config.yaml
num_hidden_layers: 8
hidden_size: 320
n_experts: 24
experts_per_token: 2
d_expert: 160
d_shared_expert: 128
hidden_act: "geglu"
moe_layers: [1, 3, 5, 7]
router_score: "softmax"
normalize_top_k: true
routed_scale: 1.5
balance_loss: 0.0138
balance_bias: false
shared_expert_gate: true
init_std_router: 0.019
lr_router: 0.000778
vocab_size: 19232
norm: "layernorm"
norm_eps: 1e-05
tie_word_embeddings: false
optimizer: "muon_variant"
learning_rate: 0.00998
beta1: 0.93
batch_tokens: 65536
max_seq_len: 2048
train_tokens: 499600000
max_steps: 7624
dataset: "wikipedia_en"
Below are experts of layer 5 (counted from 0) of a mixture-of-experts language model. Rows are named router (the router's row for the expert), gate (a neuron's input weights, with its number), up (a neuron's input weights, with its number), down (a neuron's output weights, with its number) and show model dimensions 0-159. Each number is 200 + 20 x the weight over its row's rms, rounded and kept within 0 to 999.
After each expert's rows: a language model's description of what the expert responds to. This comes from a sample of Wikipedia text that the model never trained on.

# expert 22
router,224,196,211,207,184,215,195,217,186,219,191,195,192,172,210,216,187,172,213,184,166,205,193,226,233,215,205,193,226,177,224,158,193,227,219,213,185,203,212,211,205,180,173,214,163,193,204,203,169,210,173,188,209,197,220,212,195,196,201,173,170,224,198,200,194,180,215,224,198,201,194,196,211,201,203,231,158,207,205,164,226,197,173,209,206,198,183,203,192,230,204,205,182,196,234,202,219,197,183,192,202,211,208,255,190,186,184,177,224,218,217,194,180,206,201,160,195,196,187,198,215,186,197,173,203,201,198,199,208,196,198,230,203,226,175,186,240,206,195,184,201,169,237,196,194,194,164,179,197,168,210,169,164,202,208,185,208,186,212,163
gate2,233,176,197,243,197,176,228,198,229,194,213,194,193,228,174,193,193,194,177,216,160,219,221,186,221,211,222,206,225,190,195,206,214,209,201,194,169,221,192,192,180,201,199,220,200,200,199,187,205,233,211,197,217,181,187,222,193,211,210,210,195,213,175,206,191,202,167,226,185,205,213,258,170,213,208,241,183,204,197,197,210,155,197,171,181,191,224,212,183,177,220,213,171,179,206,169,194,258,206,181,219,156,232,185,182,210,212,174,212,231,221,227,212,174,192,174,194,165,197,188,192,192,187,204,199,225,181,182,204,176,191,186,207,200,188,192,181,234,160,192,216,239,189,185,184,212,211,215,185,194,200,187,206,220,241,229,192,226,236,210
up2,174,227,185,193,220,216,171,234,180,205,205,231,208,218,200,179,186,229,237,239,218,210,209,208,185,226,204,212,206,187,213,182,203,142,205,192,197,179,226,247,207,215,184,190,223,207,193,206,179,225,223,191,204,179,183,226,199,167,161,211,213,222,187,195,188,180,175,233,196,199,222,196,203,197,160,198,202,214,215,229,174,164,240,203,200,171,221,168,175,216,173,235,193,204,204,230,185,178,241,228,186,199,217,209,196,178,230,213,203,230,204,229,192,202,186,174,202,173,174,216,186,208,199,168,212,189,204,221,254,218,224,222,174,229,205,166,193,200,200,182,218,225,190,168,224,191,191,218,203,208,196,200,203,220,227,191,209,225,217,202
down2,219,231,177,136,207,216,204,203,199,172,195,219,215,223,210,185,198,178,214,216,168,199,198,177,164,197,167,187,213,203,188,217,205,193,214,153,170,182,242,200,197,191,232,210,213,186,196,194,209,220,204,163,213,180,216,214,203,229,185,207,200,231,195,149,226,169,178,220,210,225,201,182,204,197,211,214,179,163,197,200,186,202,217,204,215,220,171,239,182,208,184,223,192,202,212,239,200,174,201,178,192,184,203,227,193,224,230,183,217,184,193,197,203,195,197,175,204,156,213,191,217,223,182,206,182,190,196,161,208,197,208,244,227,205,194,186,188,213,187,174,179,203,242,209,198,182,200,216,187,183,203,214,208,195,233,200,224,204,227,206
Determiners and quantifiers

# expert 8
router,206,201,248,179,198,215,189,199,169,207,190,229,196,188,189,229,214,237,211,191,195,206,208,225,220,204,218,207,201,169,217,177,204,214,174,199,175,179,179,170,234,227,222,165,167,206,210,202,215,206,247,208,197,184,222,210,183,186,189,196,173,214,220,201,165,192,209,218,226,181,211,173,225,187,223,184,191,181,211,176,216,175,185,202,210,212,179,178,164,184,202,225,221,235,196,232,159,199,173,219,213,211,172,191,179,189,159,189,218,215,196,210,208,197,188,188,185,187,197,210,223,227,189,231,202,236,196,225,234,223,223,177,204,185,217,204,203,199,199,184,199,221,189,146,198,218,183,198,202,214,139,197,192,182,181,201,222,194,196,166
gate1,182,220,214,189,187,190,168,185,204,153,204,176,216,234,202,203,189,176,218,207,230,191,188,152,239,195,229,208,201,221,227,214,173,202,220,209,158,218,203,179,168,206,210,224,188,184,209,242,221,194,193,214,223,175,238,198,218,214,207,216,215,182,210,212,197,218,207,185,207,207,196,195,233,189,196,210,211,183,205,205,193,207,180,224,222,194,208,198,232,218,204,196,191,223,187,209,197,192,222,181,176,206,203,177,223,208,203,188,187,196,203,239,201,237,200,194,186,184,195,215,188,207,210,172,219,201,156,199,222,205,210,237,169,230,170,211,210,166,222,208,197,182,173,199,220,225,216,204,185,195,153,188,225,212,180,166,199,201,186,223
up1,185,185,195,190,211,204,215,187,188,192,192,169,238,209,200,184,235,200,207,208,193,232,224,180,175,216,199,222,239,206,161,207,193,206,190,194,209,207,201,222,206,148,174,169,220,210,203,207,168,220,226,195,211,212,189,192,198,175,204,198,209,204,182,224,223,240,189,159,205,190,173,203,179,185,207,206,184,187,213,206,214,207,218,200,205,189,180,223,221,193,221,165,217,181,181,201,197,185,180,185,230,201,209,171,190,250,201,205,195,200,209,168,194,201,206,160,233,210,180,191,175,186,187,167,168,193,183,200,179,222,214,239,184,205,204,173,190,216,213,215,225,203,226,222,212,193,197,188,188,216,206,211,191,199,209,211,177,190,196,237
down1,191,208,183,205,214,167,223,224,202,191,217,187,222,228,238,195,204,205,187,207,194,222,193,230,277,189,209,226,201,230,185,215,191,186,187,179,197,214,226,213,209,215,222,191,222,180,216,199,208,184,216,173,198,202,182,209,178,196,202,193,232,220,175,222,205,182,207,186,193,183,218,149,183,241,192,212,204,187,165,214,170,197,169,221,183,207,171,208,188,187,226,155,178,235,210,181,220,191,169,229,198,150,191,159,200,215,212,185,203,216,229,199,169,222,194,185,212,176,199,177,170,160,218,191,219,206,222,190,203,192,207,197,194,196,200,182,231,203,186,193,173,236,220,188,224,171,236,209,182,205,205,147,196,161,214,164,184,209,195,202
Place-name tokens

# expert 19
router,172,194,205,203,233,211,204,203,152,195,169,212,223,225,212,230,198,210,209,203,186,230,202,212,209,204,218,199,201,182,204,222,180,175,198,232,245,225,186,184,214,219,216,230,180,184,218,223,231,199,201,195,167,201,189,189,219,179,237,186,213,200,214,196,186,188,211,217,166,171,187,203,182,218,192,188,189,217,184,202,189,201,204,228,225,169,217,207,195,181,217,203,211,186,195,224,203,215,186,177,197,192,269,204,183,219,182,239,215,185,223,201,205,209,203,186,200,179,238,175,189,215,215,250,228,214,206,218,213,240,177,180,204,203,195,177,244,210,173,207,167,226,173,181,216,177,176,189,172,177,184,161,184,196,228,199,182,209,179,221
gate1,188,203,219,223,184,195,204,230,212,190,183,198,205,196,224,192,206,213,234,179,166,197,210,190,192,198,207,173,192,181,207,197,225,203,203,240,225,189,233,229,219,176,183,206,164,209,204,220,196,207,190,194,217,193,195,227,186,216,218,184,200,215,188,210,184,183,169,164,209,187,229,178,189,264,219,250,185,215,182,177,229,199,201,210,235,181,186,233,227,172,176,206,197,225,201,207,224,211,214,209,185,198,237,204,185,249,204,200,202,177,210,205,242,171,190,177,131,217,201,194,179,225,216,191,198,187,183,197,189,215,199,181,225,181,233,186,204,229,187,189,262,200,253,210,211,158,205,193,192,169,173,210,212,187,228,185,200,212,178,221
up1,201,200,190,246,165,211,194,199,188,188,204,188,230,199,213,196,184,183,179,209,206,157,202,185,189,204,157,179,165,198,231,165,205,187,213,246,206,226,196,208,205,195,167,270,181,206,252,205,192,202,176,211,179,193,178,204,205,217,200,188,196,179,205,207,193,222,185,173,187,215,218,194,159,207,194,187,216,215,208,208,229,207,189,185,183,202,217,219,206,218,203,203,202,174,169,227,207,188,182,223,186,216,251,208,218,240,199,187,222,168,180,209,210,187,203,200,193,244,180,210,212,240,222,200,227,167,178,203,170,215,214,208,185,198,200,172,223,213,223,198,201,213,241,200,239,192,213,215,179,166,192,190,179,202,194,143,163,206,196,210
down1,214,232,215,186,198,214,198,180,195,176,217,224,188,206,210,171,201,229,211,217,179,184,203,204,178,208,183,186,217,202,209,191,186,224,232,196,194,212,222,225,205,166,204,196,180,180,215,186,185,197,171,210,197,183,189,222,240,210,189,151,203,159,213,225,190,203,218,181,234,185,176,186,209,179,224,192,218,171,195,179,224,192,204,192,191,177,230,204,221,188,236,186,207,182,184,214,192,196,207,226,222,219,209,229,216,196,169,190,201,213,228,199,199,233,175,196,208,216,203,216,191,198,195,276,207,186,166,186,203,190,206,162,215,203,243,233,193,199,213,192,221,192,199,224,216,215,203,203,187,192,219,225,199,175,173,203,207,158,200,179
Foreign-language word pieces

# expert 2
router,182,177,190,186,203,205,185,207,228,224,216,198,182,177,242,193,203,186,184,176,179,198,161,192,201,212,206,220,227,233,191,197,187,178,145,210,212,218,214,188,190,209,217,234,205,183,209,176,187,196,193,202,192,206,194,208,209,187,178,216,172,168,164,200,174,199,227,178,161,207,194,204,154,197,217,220,202,231,156,238,199,225,242,200,208,185,182,171,204,220,205,201,216,154,187,204,203,200,229,240,170,188,211,233,211,183,208,226,210,194,180,172,200,200,208,214,187,181,207,213,184,189,150,191,203,193,166,215,229,198,180,204,178,209,168,214,189,196,195,192,221,200,153,239,203,189,173,208,231,172,223,226,240,219,199,162,210,210,212,208
gate2,207,174,198,185,176,223,189,179,199,208,215,197,189,153,182,229,205,198,218,223,184,197,191,216,201,205,203,241,190,207,168,210,198,205,181,192,198,206,168,164,174,182,212,167,176,205,215,192,179,182,216,216,212,212,245,226,200,198,222,243,222,184,215,219,170,174,204,191,219,201,240,241,218,183,173,206,216,206,226,246,191,203,183,186,194,206,204,232,215,197,190,236,205,217,210,216,171,181,217,191,209,201,217,217,195,194,186,182,186,208,208,210,179,224,192,243,176,152,210,167,229,195,220,162,211,209,230,200,196,188,180,175,198,210,212,209,184,163,197,184,177,205,167,196,179,169,221,206,189,244,212,199,209,233,177,170,244,168,204,210
up2,217,225,238,184,203,193,227,229,182,191,187,189,199,192,241,264,173,222,226,171,208,161,214,192,162,181,184,171,210,148,187,208,139,221,203,172,193,201,194,190,192,233,231,206,227,217,192,174,222,197,196,197,174,203,203,172,197,209,199,201,220,240,204,218,186,191,214,189,235,205,182,198,221,213,197,180,210,195,190,224,194,185,196,200,167,178,213,208,213,230,213,182,207,191,197,198,196,218,196,221,204,197,195,210,188,219,165,219,223,207,215,173,228,231,209,198,207,222,234,187,197,207,199,166,185,206,198,225,183,217,202,191,190,221,218,172,225,213,200,209,178,209,193,193,190,224,157,211,248,216,178,171,197,214,170,209,213,172,196,234
down2,187,178,198,217,200,202,196,188,217,236,225,218,181,180,158,218,187,188,190,221,176,179,190,195,183,188,229,236,192,165,187,208,210,190,215,191,201,172,190,222,208,184,188,206,210,205,240,175,191,201,235,159,196,221,187,193,218,216,197,213,190,202,203,170,203,189,195,214,189,213,198,161,211,178,183,193,191,223,174,172,147,203,206,232,208,206,217,200,177,186,235,168,208,202,211,249,201,239,217,211,210,160,211,226,192,229,218,239,222,215,210,180,202,172,174,194,229,197,196,198,210,207,197,212,215,235,203,201,227,193,190,198,194,191,209,226,206,244,181,203,211,201,241,224,186,199,195,202,202,184,225,166,196,168,199,174,207,203,221,191
Verbs after auxiliaries

# expert 17
router,201,207,164,217,205,199,232,195,168,171,191,190,211,193,223,193,180,208,206,204,217,211,175,197,191,171,232,203,182,176,179,222,217,236,195,175,216,203,221,201,188,211,209,184,195,205,210,206,166,190,206,194,225,221,194,217,228,195,180,166,189,230,185,192,198,198,179,206,217,180,219,190,181,206,205,231,197,185,228,191,194,186,195,178,193,187,211,194,182,194,230,138,198,194,188,152,172,240,216,202,202,192,175,164,198,209,164,178,216,209,205,194,202,180,197,235,198,212,176,196,195,193,190,207,207,158,204,213,180,194,223,186,207,197,201,182,161,177,205,180,172,159,203,180,162,201,206,205,219,203,178,219,195,201,201,221,189,220,185,212
gate2,174,211,216,198,184,168,198,189,185,178,194,180,177,212,217,201,182,137,195,181,190,215,186,208,197,206,187,216,225,229,213,200,200,210,235,188,184,165,200,216,186,199,200,205,200,184,239,211,152,208,190,178,230,175,259,191,233,223,202,183,211,203,227,186,173,198,198,201,205,198,207,208,170,170,177,206,230,211,179,188,193,199,192,200,211,178,179,180,216,175,213,169,211,210,180,211,198,167,185,207,206,199,196,191,210,211,201,186,202,189,243,170,201,209,202,193,168,210,176,183,189,207,198,228,207,189,200,226,188,215,189,197,207,236,167,229,198,170,225,153,177,188,174,176,167,171,210,182,196,205,239,199,214,208,189,194,201,229,191,203
up2,180,208,212,198,210,185,180,183,180,221,204,228,206,183,198,160,206,245,211,223,224,204,236,199,196,205,199,198,193,204,192,209,216,198,205,225,193,212,191,199,196,188,211,162,184,193,186,198,193,227,233,211,196,188,181,184,192,191,190,182,189,209,212,207,216,207,174,203,183,155,210,212,181,160,208,205,207,183,219,217,180,205,195,186,207,210,180,227,236,197,204,213,181,238,168,201,176,237,183,193,240,204,199,239,170,173,206,193,211,219,172,205,223,220,199,229,181,224,233,187,222,194,204,168,203,185,174,168,176,188,210,199,161,204,224,168,231,238,199,240,231,197,195,210,220,240,192,184,178,191,154,174,166,208,210,193,193,178,234,190
down2,204,193,190,223,202,184,190,192,200,217,183,207,197,203,226,191,228,183,186,233,214,189,191,183,205,227,209,214,171,204,203,171,208,198,201,207,223,209,195,210,195,170,174,195,220,214,192,202,230,210,212,189,190,237,195,224,165,243,233,220,229,208,182,195,238,196,213,209,176,194,201,190,214,226,229,204,218,217,219,226,233,211,208,211,177,219,224,186,194,199,173,203,191,181,191,177,233,203,204,198,202,186,174,161,230,204,231,177,192,209,187,166,204,173,192,165,192,210,214,197,199,174,210,182,228,185,150,154,192,189,230,165,169,201,167,183,156,178,175,207,217,203,189,167,245,213,221,205,149,208,177,205,220,169,183,200,237,203,188,226
Infobox field labels

# expert 15
router,193,200,196,190,152,196,163,164,196,183,179,174,207,183,247,187,237,209,220,237,191,212,225,183,215,198,195,251,194,173,228,218,203,178,203,184,181,206,190,184,194,187,189,218,184,190,208,180,190,161,195,189,231,212,173,187,204,207,194,212,212,189,176,178,200,214,208,207,237,168,207,180,204,176,196,193,205,224,210,201,208,188,211,180,217,201,197,204,182,185,220,202,192,206,207,184,225,187,205,192,194,182,182,201,208,213,192,198,211,216,217,220,242,217,167,212,160,174,199,197,209,214,181,210,205,234,226,181,197,196,193,210,193,199,218,179,210,217,215,208,202,211,175,218,190,169,197,196,227,230,193,210,178,215,211,230,212,142,200,168
gate2,162,221,209,213,209,172,169,178,211,176,178,175,206,186,213,195,221,187,210,187,225,217,232,184,177,202,208,186,198,226,215,231,187,199,173,194,200,202,198,178,184,193,190,226,216,216,184,174,196,191,214,223,222,206,187,166,212,194,192,205,230,225,194,195,190,183,224,200,190,211,194,208,209,184,202,208,233,226,233,201,211,221,172,214,200,201,181,213,205,203,188,220,183,201,226,153,241,168,211,203,198,194,200,196,229,215,228,190,230,169,220,205,198,203,196,221,215,197,190,199,214,163,249,204,175,166,201,174,174,192,226,136,196,204,217,205,228,201,183,198,207,198,162,215,200,213,220,200,221,207,219,182,171,198,188,230,214,204,195,220
up2,204,204,190,207,199,222,191,210,183,187,197,213,181,183,219,170,223,179,157,224,165,188,149,192,171,201,187,195,184,187,190,180,208,199,199,216,176,231,200,181,196,174,231,213,176,193,229,215,185,230,198,237,198,200,233,186,211,232,172,197,201,189,199,220,183,203,208,170,158,212,208,226,178,184,200,214,220,183,213,167,195,210,198,220,172,226,205,206,193,233,230,174,207,170,188,187,215,198,210,220,227,214,165,238,243,216,199,178,201,193,199,221,196,224,202,184,186,182,206,199,199,194,182,215,194,222,180,190,174,192,238,219,179,196,201,188,218,244,253,200,198,157,195,184,215,205,234,227,222,192,218,185,218,229,172,163,187,148,202,178
down2,212,231,188,179,210,213,189,217,183,192,188,210,196,199,173,233,161,222,199,178,195,232,212,177,205,198,184,197,182,217,193,212,215,184,190,204,208,212,220,195,176,167,207,186,211,236,193,213,178,217,158,201,215,197,209,196,222,185,224,220,198,203,197,173,185,185,208,179,207,189,206,211,198,169,202,232,188,219,204,203,184,229,206,190,208,183,222,224,188,166,187,205,177,163,193,195,190,227,184,216,179,163,181,221,190,230,221,175,212,198,195,225,184,221,189,182,181,217,239,249,234,203,215,197,217,190,224,193,187,199,246,194,226,157,181,221,193,184,188,195,199,192,188,187,176,220,197,217,189,173,217,188,259,182,222,199,184,226,230,194
Dates and competitions

# expert 6
router,219,163,231,209,201,209,215,222,204,172,182,206,204,210,165,213,171,238,234,149,195,151,191,211,197,210,181,167,171,175,233,183,185,205,206,205,194,181,211,192,231,215,165,186,197,201,212,172,206,253,190,192,208,181,245,210,198,181,198,185,233,213,163,226,205,183,230,232,222,232,206,197,186,214,208,190,210,217,171,184,200,181,184,174,188,186,207,169,178,229,189,191,194,226,242,240,178,211,188,179,220,222,245,210,176,206,193,209,199,163,183,209,180,205,189,209,168,204,173,195,198,211,171,208,218,212,210,187,188,210,231,198,179,195,173,199,210,190,171,195,191,198,228,189,200,209,211,208,177,216,180,177,197,179,190,173,161,162,222,216
gate2,210,219,210,195,220,198,178,184,201,211,191,211,203,233,203,202,200,189,193,186,203,194,224,210,217,212,168,181,196,236,191,223,197,192,194,238,175,173,240,198,231,182,184,250,211,190,211,225,191,200,176,191,216,192,212,196,198,189,188,170,195,211,204,217,218,208,192,191,222,252,186,163,200,193,196,248,197,200,189,219,211,186,191,196,199,190,190,223,205,241,201,165,196,220,207,205,204,163,180,203,203,208,184,214,208,244,200,210,201,210,230,189,193,238,172,231,217,168,205,209,180,204,188,188,221,206,189,185,217,181,198,238,180,163,160,182,220,186,191,187,183,185,224,207,157,190,216,183,199,186,229,188,178,182,226,228,204,197,190,191
up2,191,181,214,173,172,231,179,188,212,239,172,202,200,189,197,186,179,209,207,243,203,246,215,189,241,216,206,184,186,221,187,204,193,219,216,213,213,158,216,193,195,228,183,209,203,193,238,188,203,209,173,204,192,211,181,200,208,188,174,205,216,184,181,195,189,190,192,215,214,176,200,187,188,186,241,197,175,173,189,251,210,195,189,213,176,192,232,211,193,164,177,234,230,227,205,199,181,192,234,214,227,189,182,169,209,228,179,208,203,193,216,167,209,194,144,178,194,204,179,198,204,190,189,234,199,211,194,227,150,174,199,233,182,209,203,229,253,200,211,193,233,206,223,192,211,197,176,227,214,212,188,166,225,191,232,151,183,195,231,169
down2,239,231,191,197,232,222,183,176,192,194,202,189,190,226,203,178,171,226,187,172,216,192,231,194,218,219,251,220,191,181,172,210,191,202,220,224,194,179,173,206,207,200,165,215,201,204,209,189,208,226,201,185,148,204,177,188,173,174,240,215,214,182,206,215,222,195,209,200,188,234,231,165,205,220,194,170,202,175,210,187,191,177,188,232,193,204,194,189,192,190,209,202,185,217,189,212,158,195,205,155,231,190,197,227,199,198,191,204,209,164,169,215,206,189,167,178,230,223,197,207,225,186,196,255,233,191,195,164,239,193,208,244,181,206,151,231,222,210,172,209,233,187,204,187,220,175,217,210,219,186,224,187,187,168,187,199,220,180,201,192
Biography noun-phrase modifiers

# expert 20
router,190,161,175,196,160,227,205,187,197,164,219,171,214,206,185,183,203,209,204,221,207,212,206,192,188,207,182,187,166,193,227,180,210,238,190,230,178,197,198,202,178,222,170,193,204,227,231,214,212,184,193,231,202,210,167,200,169,218,224,189,245,204,214,225,185,210,211,204,216,233,217,219,213,202,215,180,171,208,213,211,173,146,191,223,209,176,224,215,204,194,200,225,209,175,173,192,178,217,188,195,214,181,217,178,188,195,190,167,174,190,228,218,172,210,194,182,215,196,167,194,230,227,212,211,214,168,174,193,179,179,216,225,234,163,197,200,220,222,197,218,211,203,206,152,196,218,215,182,183,216,166,163,222,203,188,196,193,165,212,221
gate3,210,154,203,217,178,219,188,240,186,188,179,218,200,173,191,172,197,173,202,208,223,209,179,200,198,202,180,215,194,203,212,207,216,189,202,212,202,195,221,214,217,217,185,189,214,183,196,158,184,196,203,228,189,187,215,215,209,183,190,199,199,223,207,226,222,197,239,169,199,176,211,207,204,168,192,152,209,232,222,179,185,190,193,231,171,170,222,222,184,177,193,179,233,202,165,199,198,210,175,203,186,209,235,222,180,202,228,181,184,194,145,217,201,163,225,219,205,213,215,199,179,189,183,206,216,193,202,161,228,170,208,159,189,200,169,231,193,215,237,212,181,201,220,195,224,199,219,185,218,223,187,230,211,221,215,235,183,171,212,220
up3,203,206,226,205,175,193,186,210,228,193,230,175,200,155,199,220,201,203,242,203,217,199,230,229,176,206,227,170,186,212,215,207,167,161,179,195,240,210,216,188,227,218,163,201,156,172,157,199,194,167,190,195,188,177,182,186,189,201,200,226,210,213,174,173,235,203,209,196,164,192,213,170,212,185,218,167,176,218,207,171,185,207,205,215,194,196,216,202,167,217,195,213,207,184,190,244,221,209,221,209,191,216,224,231,185,182,243,215,191,199,231,211,222,205,187,189,192,202,167,214,180,192,239,188,195,191,178,196,163,227,186,177,208,183,281,192,198,155,204,173,183,179,201,216,182,194,210,212,221,204,172,197,219,207,210,195,207,218,224,185
down3,204,198,205,195,240,208,202,201,165,193,182,214,208,223,204,244,219,223,216,209,206,244,242,215,174,206,199,214,209,195,155,220,206,196,241,180,194,209,213,213,231,176,206,202,223,219,236,205,200,171,183,199,191,169,212,220,197,222,150,200,174,180,187,210,197,213,199,192,187,198,170,198,185,223,187,179,191,217,201,154,200,220,204,224,166,217,205,242,214,183,244,219,189,188,190,182,204,208,210,198,199,204,183,213,179,196,200,206,199,208,182,193,189,215,174,158,188,204,217,208,207,167,237,193,182,192,183,145,172,193,180,210,174,202,219,198,183,206,227,202,220,203,197,184,174,210,208,179,163,219,217,202,212,165,208,182,158,189,196,189
Row-start pipes, headings

# expert 3
router,191,203,219,201,208,174,244,222,225,189,182,172,202,211,218,205,170,202,194,199,184,215,223,203,194,200,170,173,219,236,218,209,187,205,181,193,192,213,196,182,173,216,204,170,211,174,210,213,179,244,220,212,177,189,204,207,190,223,165,223,202,185,227,213,200,228,196,213,183,200,211,183,195,205,188,224,204,206,210,195,188,241,195,175,156,172,179,213,231,231,206,171,188,196,198,187,230,225,166,178,233,229,202,172,199,176,178,172,212,204,204,214,219,208,224,184,208,208,189,194,181,175,250,229,209,220,195,226,184,200,175,217,189,178,215,184,226,182,193,206,189,181,199,201,178,174,174,220,188,199,187,217,230,176,196,204,195,184,185,219
gate1,175,218,249,221,195,218,207,200,186,190,182,184,163,184,203,183,191,228,187,188,207,206,239,183,194,219,203,189,229,247,207,214,213,206,189,173,187,173,234,195,209,169,207,176,193,210,186,204,194,201,200,183,205,198,233,207,199,185,178,209,177,178,183,177,188,214,225,173,181,171,208,224,183,182,196,222,222,216,207,202,228,196,223,202,197,198,181,181,201,175,231,176,174,200,211,185,240,242,166,229,214,235,199,222,196,257,162,198,183,205,202,225,227,211,178,195,215,209,169,185,195,214,176,208,184,162,173,211,210,205,207,219,203,199,207,205,211,182,170,223,187,197,216,217,228,179,179,175,216,195,168,212,196,155,188,220,209,203,230,184
up1,198,191,184,172,228,182,176,182,231,229,225,174,232,208,213,178,198,198,185,171,205,219,212,197,205,211,211,197,197,177,219,213,193,188,204,209,165,196,190,170,199,143,193,202,246,206,201,200,235,185,193,194,201,207,188,224,186,182,197,218,221,197,228,221,195,199,192,213,190,226,185,202,208,192,232,213,208,197,189,191,218,182,198,186,174,182,187,194,219,196,181,214,197,200,203,230,170,210,216,203,217,216,219,211,181,189,215,219,186,173,178,176,193,196,183,202,190,200,162,214,213,211,195,221,217,184,209,223,175,206,191,163,207,215,186,225,201,177,204,201,194,207,220,224,204,184,226,201,207,198,158,158,211,226,239,211,196,225,185,172
down1,195,225,207,193,197,203,233,224,148,198,184,215,219,215,199,217,185,228,213,227,199,194,194,234,201,169,205,172,220,163,206,188,191,182,203,196,221,200,246,180,201,218,231,228,192,194,193,206,209,135,197,198,224,211,188,204,191,215,181,190,217,176,203,225,199,181,184,209,219,192,223,241,162,187,208,200,186,220,215,195,149,178,206,195,180,231,229,229,182,200,223,208,171,177,224,199,219,181,217,193,173,210,240,168,185,225,209,199,197,184,180,205,195,188,185,171,219,183,198,181,236,192,203,204,219,234,192,214,179,201,207,198,205,201,217,235,187,230,220,204,210,187,208,193,207,192,168,181,225,197,207,200,201,196,202,223,219,171,194,196
Personal name pieces

# expert 13
router,223,213,233,228,214,172,201,197,171,197,193,195,182,194,222,216,217,196,205,187,182,181,166,193,204,218,214,218,192,160,179,167,197,179,200,171,209,178,217,202,228,184,227,205,216,171,207,215,172,186,187,186,206,175,198,198,202,183,176,197,219,220,241,194,182,199,186,181,210,184,186,215,211,197,222,227,164,193,198,210,220,209,259,216,207,170,216,183,199,213,219,189,194,185,238,197,193,187,242,191,208,200,171,188,204,197,239,191,238,218,204,196,186,197,217,204,205,206,210,234,190,191,156,186,203,211,227,204,192,164,209,220,192,195,151,187,208,201,194,172,208,193,156,198,197,189,189,183,197,196,194,195,189,200,186,230,214,169,193,171
gate1,162,189,196,199,195,204,195,209,193,190,213,175,218,210,198,239,188,183,176,195,186,223,192,204,217,219,149,212,208,200,177,193,207,212,167,168,192,218,153,212,184,218,213,183,233,169,189,183,202,193,181,213,231,217,205,185,212,231,210,155,186,226,218,237,189,163,177,198,172,181,218,180,219,197,193,209,223,199,199,199,234,216,198,222,224,197,203,213,198,207,208,187,213,206,221,210,193,160,182,204,213,231,184,183,222,227,176,182,220,220,205,218,195,205,220,206,244,235,236,220,200,198,214,199,209,207,154,172,178,219,250,200,224,197,183,206,172,198,196,224,190,180,187,200,203,189,200,191,214,228,232,209,213,205,220,184,236,187,207,193
up1,198,220,191,204,177,246,185,192,195,206,195,193,236,196,206,206,219,200,209,219,251,180,183,169,212,143,194,225,210,190,180,214,188,167,190,249,176,200,204,205,205,222,191,203,204,189,199,220,186,206,199,196,157,207,208,188,173,158,209,215,214,216,179,197,181,201,187,208,200,186,199,180,188,197,223,211,213,196,229,210,199,202,215,225,197,218,239,215,182,168,183,259,219,191,213,179,211,200,183,218,190,180,204,227,178,199,190,210,192,197,181,162,188,179,210,190,171,172,180,222,190,197,183,220,220,186,232,183,196,218,192,201,203,159,209,180,219,178,208,198,177,219,163,180,216,182,174,229,194,182,199,186,178,180,198,227,183,194,223,165
down1,204,185,212,183,197,230,191,214,176,198,186,201,180,152,187,214,183,149,194,193,185,186,171,204,173,200,197,245,192,229,182,196,159,167,193,213,206,201,237,222,199,210,243,240,202,185,209,226,186,173,188,194,200,207,227,208,206,239,181,216,190,188,212,212,224,197,210,220,182,181,221,177,209,160,211,172,209,186,226,234,189,186,239,196,188,191,182,173,169,183,205,234,229,201,184,179,206,177,204,196,218,213,209,191,222,203,219,210,203,233,194,207,180,178,201,215,209,229,208,216,175,182,235,169,190,198,197,203,213,176,222,178,220,149,228,227,228,202,239,198,185,214,198,199,228,216,214,235,220,203,219,197,202,199,205,228,220,198,195,184
Common noun endings